From a checkpoint of a small mixture-of-experts model trained on Wikipedia.
Size: 13 layers, width 512, 57.8M parameters.
Experts: 4 picks a token, a sigmoid router.
Training: 516M tokens, 3937 steps.
Below are experts of layer 6 (counted from 0) of a mixture-of-experts language model. Rows are named router (the router's row for the expert), down (a neuron's output weights, with its number) and show model dimensions 0-63. Each number is 128 + 32 x the weight over its row's rms, rounded and kept within 0 to 255.
Before each expert's rows: "comes before" lists some tokens at least twice as common just after its tokens as in all text. This comes from a sample of Wikipedia text that the model never trained on. Tokens count by the router's weight.

# expert 0
comes before: "1", "2", "p", "f", "c", "b"
router [100 178  85  93 132 132 179  86  93 148 137 122 151 160  95 151  84  77  91 152  88 121 127 148 105 110 138 183 126 106 118 113 133 157 126  84 121 122 149  90 118 108 114 123 191 141  92  72 129 210 169 110 137 147 117 103 188  82 148 145 142 108 115 110]
down0 [104 174 164  87 191 103 156 130  96 115  91 130 110 185 107  93 143  98  63 104 111 100  57  75 177 115  97  85 178 103 186 105 140 139 124 136 146 148  87  82  99 104  77 147 129 112 112 153 117 148 173 114  91 194 182 134  73  96  83 114 143  82 142 114]
down1 [147 145 161 116  97  84  75 149 130 109 161 122 130  99 104 106 166 116 100 118  57  73 164 139 110 102 109 187 183 141 131 128  49 142  71 106 110  99 159 142 127 100 162 111 137 144 185  51  90 154 114  53 112 154 130 113 143 129 142 148 165 118 151 112]
down2 [ 77 102 163 176 154  90  72 102 149  76 131 140 181 120 147 129  93 111  46 149 185 124 127 133 153 148  87  98 113 132 160 145  28  77 138 196  92 163 177 177  53 107 165 119  86 133 153 121 117 118 124 137 136 102 141  76 157 150 156 135 138  70 161 125]
down3 [151 139  90 100 152 129 158 121 159 127 105 157  84 156  98 137 108 197  87 141 118  71 145 135 140 136  93 113 163 146 125 154 116  86  97 130 133 180  79  54 131 141 166 117 140 125 124  91 125 152 140 144 152  96 157 151 117  76 159 156  57 112 150 166]
down4 [ 90 108 139 199 136 150 114 139 117 114  74 130 112 135 136 108 103 160 124 141 184 150 129 154 148 136 109  50  46 150 173 122  70 150 130 169 103 121 137 184 126 158 182 145  92  94 134 208  86  96 147 118 116 116  83 141  90 172 113 182 167 124 137 150]
down5 [113  94 139 137  68 112  64 143 127 107 162  73 110 128 208 122 116  86 177 183 101 211 138 115 148 130 106 120 113 121 215 203  94  67 120 118 135  94 198 106  89 131 133 133  95 146 155 133  92 162  98 193  70 120 140 168 122 203 129 141 170 158  96 199]
down6 [140 147 118 120  93 109 125 103  52 124 134 122 113 108  85 168 151 100 121 137 186 185 151 170 132 159  93 105 121 155 136 122 137 116  83 145 138 135 130 120  81 181 132 106 138 170 105 132 109 151 113 120 116 120  87 113  97 204 147 128 108 147 137 101]
down7 [ 87 135 180 203 135 121 100  94 121 129 140 154  73 101 190 188 159  97  95 122  95 167 138 139 158 133 124  96 120 139 100  91  86 149 120 129 105  84 122 156 139 142 122 134 101 108 102 146 134 128 110 178 159 113 113 125 165 127 115  84 125 163 161 135]
down8 [169 153  74  73 102  83 173  67 110 130  99  63 189 140 134 189 126  82 114 132 140 172 152 113 131 160 142 103 177 176 125 110  79 121 163 104  84 125  94 155 132 146 187 139  71 121 123 125 164 116  26 113 132 146 125 130 117 173 133 133  78 144  83 119]
down9 [ 57 116 125  55  84 180  92  90 103 153  77 143 130  87 146 155 125 132  98 113 132 143 115 135 150  61  30 113 103 115 119 147  87 118  71 108 151 217 110 112  96 132 102 151 150  99 107 143 137 129 113 147  86 198 128 138 187 117 189 112  84 109  69 135]
down10 [175  83 195  56 127 119 102 152 118 170 112 124  91 156  88 134  90 126 113  96 122 196  97 139 184  98 116 133 123  91 123 139 121  98 129 134 140 165 137  65 118 152 106 117 145 136 163 156 182 115 173  57 106 154 122 155 144  91 120 117  38 139 106 109]
down11 [142  88  86 130  91 162  64 184 139 167  87 148 144 132 127 115 154 100 142 182 119 105 168  59  97 100 140 120 137 119 188  85 144 100 129 152 169 164  98 181  68 170 169 108  89 140 165 168 213 103 147 104 124  78 147 114 152 183 152 120 102 141 120 184]
down12 [154  96 128 125 114 140 137 128 123 117  99 130  93 112  75 167 183  92 126 111  97 109 121 160  92  91  99 105 121  74 149 150  81 124 139 167 136 156 164 132 138  77  86 109 100  76 147 109 140 116 163 136 132 144 141 125 184  86 163 148  95 135 114 123]
down13 [144 103 148  73 147 174 121 145  52 172 160 145 188  79  97 108  86  87  81 108 144 145 170  93  87  87 188 118 149 162 139  64 126 136 126  83 106 147 101 163 165 121 123 133 117 106 180 102 179  95 139 128 175 171  98 150 134 135 115 151 135 152 177 130]
down14 [108 145 158 133 124  70 101 175 124 171 167 128 110  99  98 127 146 122 164  93  95  70  74 139 111  82 164 144 168 178  86 130  96 135  38  96  64  68 132  93 133 100 101 156 146 202 102 109 155 164 138 109 123 129 139  73 103 167  78 111 179 130 165  98]
down15 [168 143 136  80 101  66  90 111 173 117 105 144 124  95  80 138  83 108 110 155  84 111 143 148 151 100 132 145 138 138 184 225  87 118 115 109 168 146 115  92  81 161  92 147 152 130 105 133 164 136 172 170 133 123 128 122 146 118  98 116 109  71 133 133]
down16 [ 83  61 104 131 125 132 135 116  95 105 110  51 151 135 150 120 161 117 130 137  92 168 144 123  70 187 150 158 100 117 121 100 134 120 162 119 134 129 140 123 135 141  85 126 143 164 147 125 217 108 105 124 160 225 117 128 173 143 150 138 139 116 100 114]
down17 [ 92   0 161 120 136 130 134 133 142 110 150  88 127 123 156 102 142 150 120 140  91 136 205 127 127  92 151  92 126 171 102  66  92 141 176 153 113 150 115 165 111 129 167  69 155 131 143 122 161 137 149 154 139 155  95 156 135 173  66 121 126 130 166 108]
down18 [138  80 150 154 123 113 122 137 154 146 137 138 136  96 123 135  77 139 145 166 151 128 185 146  92 183  98  53 122 162 137  77 126 129 148 125 150 124 176 159 130 166 151 177 184  88 145 129 157 170 153 124 123 103 145 121 152 118 118 102 134 140 139  97]
down19 [ 98 140 121 179  80 148  88 135 116 130 111  91 110 206 163  62 129 177 148 141 161 148 125 186  53 186  43 145 126 182  61 216 131 104 109 125 124 118 189  76  92 110  65 105 110 158  41 115  97 131 144 116 136 153 118  98 158 110 114 115 131 155 132  76]
down20 [137 133 173  65  66  92 133 137 138 136 127  96 150 138 106 120 117 142 107 104  74 124  47 104 128 164 135 171 182  88  90 165 173 116 113  85 161 142 118  58 196 153 133 110 156 143 115  91 156 118  98 165 119 144 128  82 100  75 211 143 110 158 123  65]
down21 [120 102 117 134 121 119  93 102 161 133  98 133 119 120 111  64  89 108  96 134 136 135 168  89 114 114 128 176 167  66 130 102 168 112 147 124 204 117 104 145  82  95 214 141 127 148 194 124 108 167 173  80 113  48 165 147 137 184 122 169 145 127  94 149]
down22 [109 168 102 139 100 119 165  95 182 139 153 135  97 170 129 152 131 158 122  86 150 165 132 105 180 137 166  94  80 148 167  63 142 152  77 117  91 135 134 115 148  62 104 204 159  80 100 131  83 128 158 129 117 163 124 122 128 138 135 131  84 115 138 119]
down23 [156 161 119  97 135 142 143 111 120  98 156 124 184 131  88 141 132 178 115  85 148 103  65 171  97 149 146  99 111 144  83 140 133 156 131 131 105 151 135 143  84  70 175 191 171 129  78  75  72  96 150  89 138 135 184  83  52 141  87  94 125 152  92  93]
down24 [164  76 196 125  97 200 134 116  70 138 110 141 117 121 100 108 136 117 139 101 103 164 141 130 137 147 156 136 110 115 146 138 102 122 140  98 131 149  51  56 140 124 110 121 139 130 136  56 126 147 133 148  82 125 132 153 130  52 188 178 131 124 146 110]
down25 [130 150  85 126 154 117 165 135 140 168 145 120 131 134 120 196 152 107 142 108  94 101  83 140 124  77 146 107 130 105 180 123 100  31  88 133  94 150  69 112 134  82  86 128 108 113 169  91 120 144 173 117 147  93 160 161 193 101 177 108 137 208  50 112]
down26 [138 199  94  59 134 102 117 139 160 110 169 136 134 170 173 116  94 131 122 119 112 162 114 101 122 110 148 106 129 155 115  71 117 134  84 132 183 142 158  64  90  91 163 104 168 201 102 156 128 106 127 134 162 138 153  99  89 152 135  68 163  64 109 125]
down27 [175 138 161 138 120  53  96  90 116 152 119 115 138 144  31 142  63 150 158 128 199 151  87 124 111 116 119 121  86  96  84 200 159 123 120 116 107 144  82 150 125 186 156 109  80 108 101 149  67 138 109 123 163 134  92  74 175 128 134 115  97  77 125 103]
down28 [163 152 162 113  76  94 122 123  64 157 198 137 161 165 147 100 151 139  24 132 149  97 137 153 112  82 121 130 126 148 113 138 135 163 103  98  87 161  94 105 139 128  90  83  68 155 151  81 120 175 110 124  90 120 136 128 140 141 105 103 152 148 135  89]
down29 [114 141 147 117 155 144 161 166 103 121 136 160 162 127 139 113 127 123 137  66 100 107  73 156 155 184  76 145  91 168 171  84 120 138 106 147 130 131 103 112  87 132 126 160 140 137 145 102 147 124  90 169 103 140 139 101 134 129 137 149 144 123 127 125]
down30 [152 191 171 225 140 127 169  84  74 133  22 148 144  89 139 196  90 116 138 102 123 195 108 141 153 144 136 128 113 148 101 106 121 109 102 153  63 102 174 171  92 176 125 118 100 123 116 125 150 153 111  78 148 117 124 152  95 105 114 118 114  96 193 154]
down31 [120 103 139 191 159 120 158 100 146 150 139 152 161 167 163 179 140  99 125 114 127  23  67 136 205 106 173  62 156  93 127 111 119 163 172  97 133 170 129 127 202 126 104 132 126 150 157 176 150  87 101 188 133  96 150 159 144 138 142 101 108 170 147 152]
down32 [119 126 153 124 137 157  74 102 121 143 116 118 109 140 178 105  73 148 128 134 102 179 150 142 126 145 157 161 158 143 115 143 132 173 197 156 158 108 133 113  99 183 137 148  97 125 138 109  99 106  92 108 129 130 163  94  87 229 195 131  91 122 109 160]
down33 [136 174 160  90 108 136 105 120 148 124 110 124 116 127 131 149 132 142 126  82 150  84 100 136 140 102 138 159 145  44  77 145 140 106 110 148 135 124 121 134 117  86 141 115 171 153  75 108 102 100 173 129  91 141 155 115 136 121 122 120 137 116 102  88]
down34 [148  81 188 128 125  78 115 129  93 137  93 184 120  93 138 159 123 161 143 121 113 112 121 163 144 204 113 159 168 113  76 120  96 138 111 146 158  92 123  98 143 124 113 117 158 112 151  76 146 117 149  94  75  90 127 199 101 152 111 145  94 114 121 166]
down35 [218 119 138 119 109 161  64 156 104 137 108 150 158 155  76 131 104 101  71 182 163 147 175  55 128 138  98  97 218 118  99  87  94  94 152 146  63 134 120 115  99 154 153 116  94 166 147 112 139 118 135 115 141  34 112 149 134 136 158 147 149 102 115 113]
down36 [163 143 197  86 173 104  85  87  97 153  90 137 123 102  96 180 122 112  76  84 121 114  95  79 174 137 107 172  99 121 126 206 133 155 121 133 130 186 107 155 102 157  74 113 172 144 154 125  99  85  84 101 147 145 160 119 151  92  99 143 164 142 135 118]
down37 [131 145 102 114 154 136 121 145  76 124 130 155 126 118 139 135 127 102 109 150  97  82 136  77  96 107 138 145 153 103 124 113 108 121 153 132 155 202 132 100 105 125 132  72 135  67 128 108 186 133  92 137 177 115 130 133 153 154 157 138 106 172 100 134]
down38 [ 61  99 157 137 109 156 101 156  94 174 182 122 103 135 116  61 101 165 112 194 145 151 114 135 114 147  83  93 128 167  96 107 132 143 158 124 139 128 124  78 158 131 112 130  67 109 161 139 131  81  88 121  93 133 111 148  93 111 134 150 110 172 100  64]
down39 [155 126 156 143 168 131 133 121  73  32 124 128 144 114 108 180 165 103  41 182 135 162 105 124 132 158 133 146 174 131 153  68  92  88 165 145 130 200 130 181  76 104 118 113 134 161 188 100 200  95  92 123 145 124 135  77 135 105 180 126 160  64 124 115]
down40 [120 177 132 137 145  72 102 133 138  91 138 168 139 120 121 185 126 123 150 149 168 136 201 157 135 180 166 121 109 154 195 145 144 111 120 153  28 184 177 141 136 122 181 154 102 132  98 150 111  63  84 133 151  90 163 148 173 170 109 134 160 125 138 142]
down41 [ 92  99 116 114 144 192 213 120  83 179 115 138 115 132 168 167 110 127 169 116 164 120 134 123 161 134 160  72  97 137 154 174 196 134 193 172 132 144  67 147 152 142 127 147  85 135  80 184 150  92 109 170 202 160 130  92 115 163 141 128  66 129 125 157]
down42 [102 116 199 108 149 135 168 119 170 137 112  66 115  79 135 135 154 121 156 101 124 157 131 110 137 186 122 115  36 194  73 148 165 149 117  96 147  89 118 180  92 144 115 140 154 157 156 145 123  82 125 129 109 148 169 116 122 149 183  58  78 138 120 145]
down43 [ 38 129 105 141 132 126 164 110 151 147 107 109 137 149 137 115 106 122 129  96 156 125  65 107 131 163 122 131 154 154 146 161  84  61  89  61  98 219 144 103 116  58 113 115 197  94  74  90 111 151 127 140 160  70  85 153 128  69 182 134 156 145 151 122]
down44 [141 174 120 109 166 148 151 155 126 163 130 127  80 102  78 143  87 122 109 149 149 194 136 150 160 118 139 131 112 116 123 142  86 110 110 112 140 123 124 129 146 106  91  84 216 133  59  99 142  96 183 122 179 184 115  84 165 133 110 157  80 143 157 119]
down45 [ 69 150 126 140 135 172 146 127 145 172 141 160 117 115 172 122 123 104 188  54 173 156 160 150 138 125 129 120 101 125 147 191 152 124 133 135  98 142 120 146  92 213 169 156  65 107  92 203  84 123  98 111 170 132 101 105  77 198 126 142  74 109 108 137]
down46 [140 197  86 132 156 105 149 179 161 207 158 112 177 129 173  44 110 100 119 117 177 124 122 105 135 158 131 133  94 122 143  77 139 157 122 114  90 191 169 130 195 163 135 174 124 109 176 144 177 132 104  97  83 148 121 170 125  96  61 135 157 162 143 127]
down47 [167 135  82 152 130 155  97 134 163 137 165 122 128 160  92 154 135 125 123 132  87  97 157  99 133 121 147 156  92 120 150 138 129 133  84 110 171 129 106 106 122 198  91 101 143 111 158 230  81 177 160 111 107  96 126 145 148 137 107 134 111 169  84 160]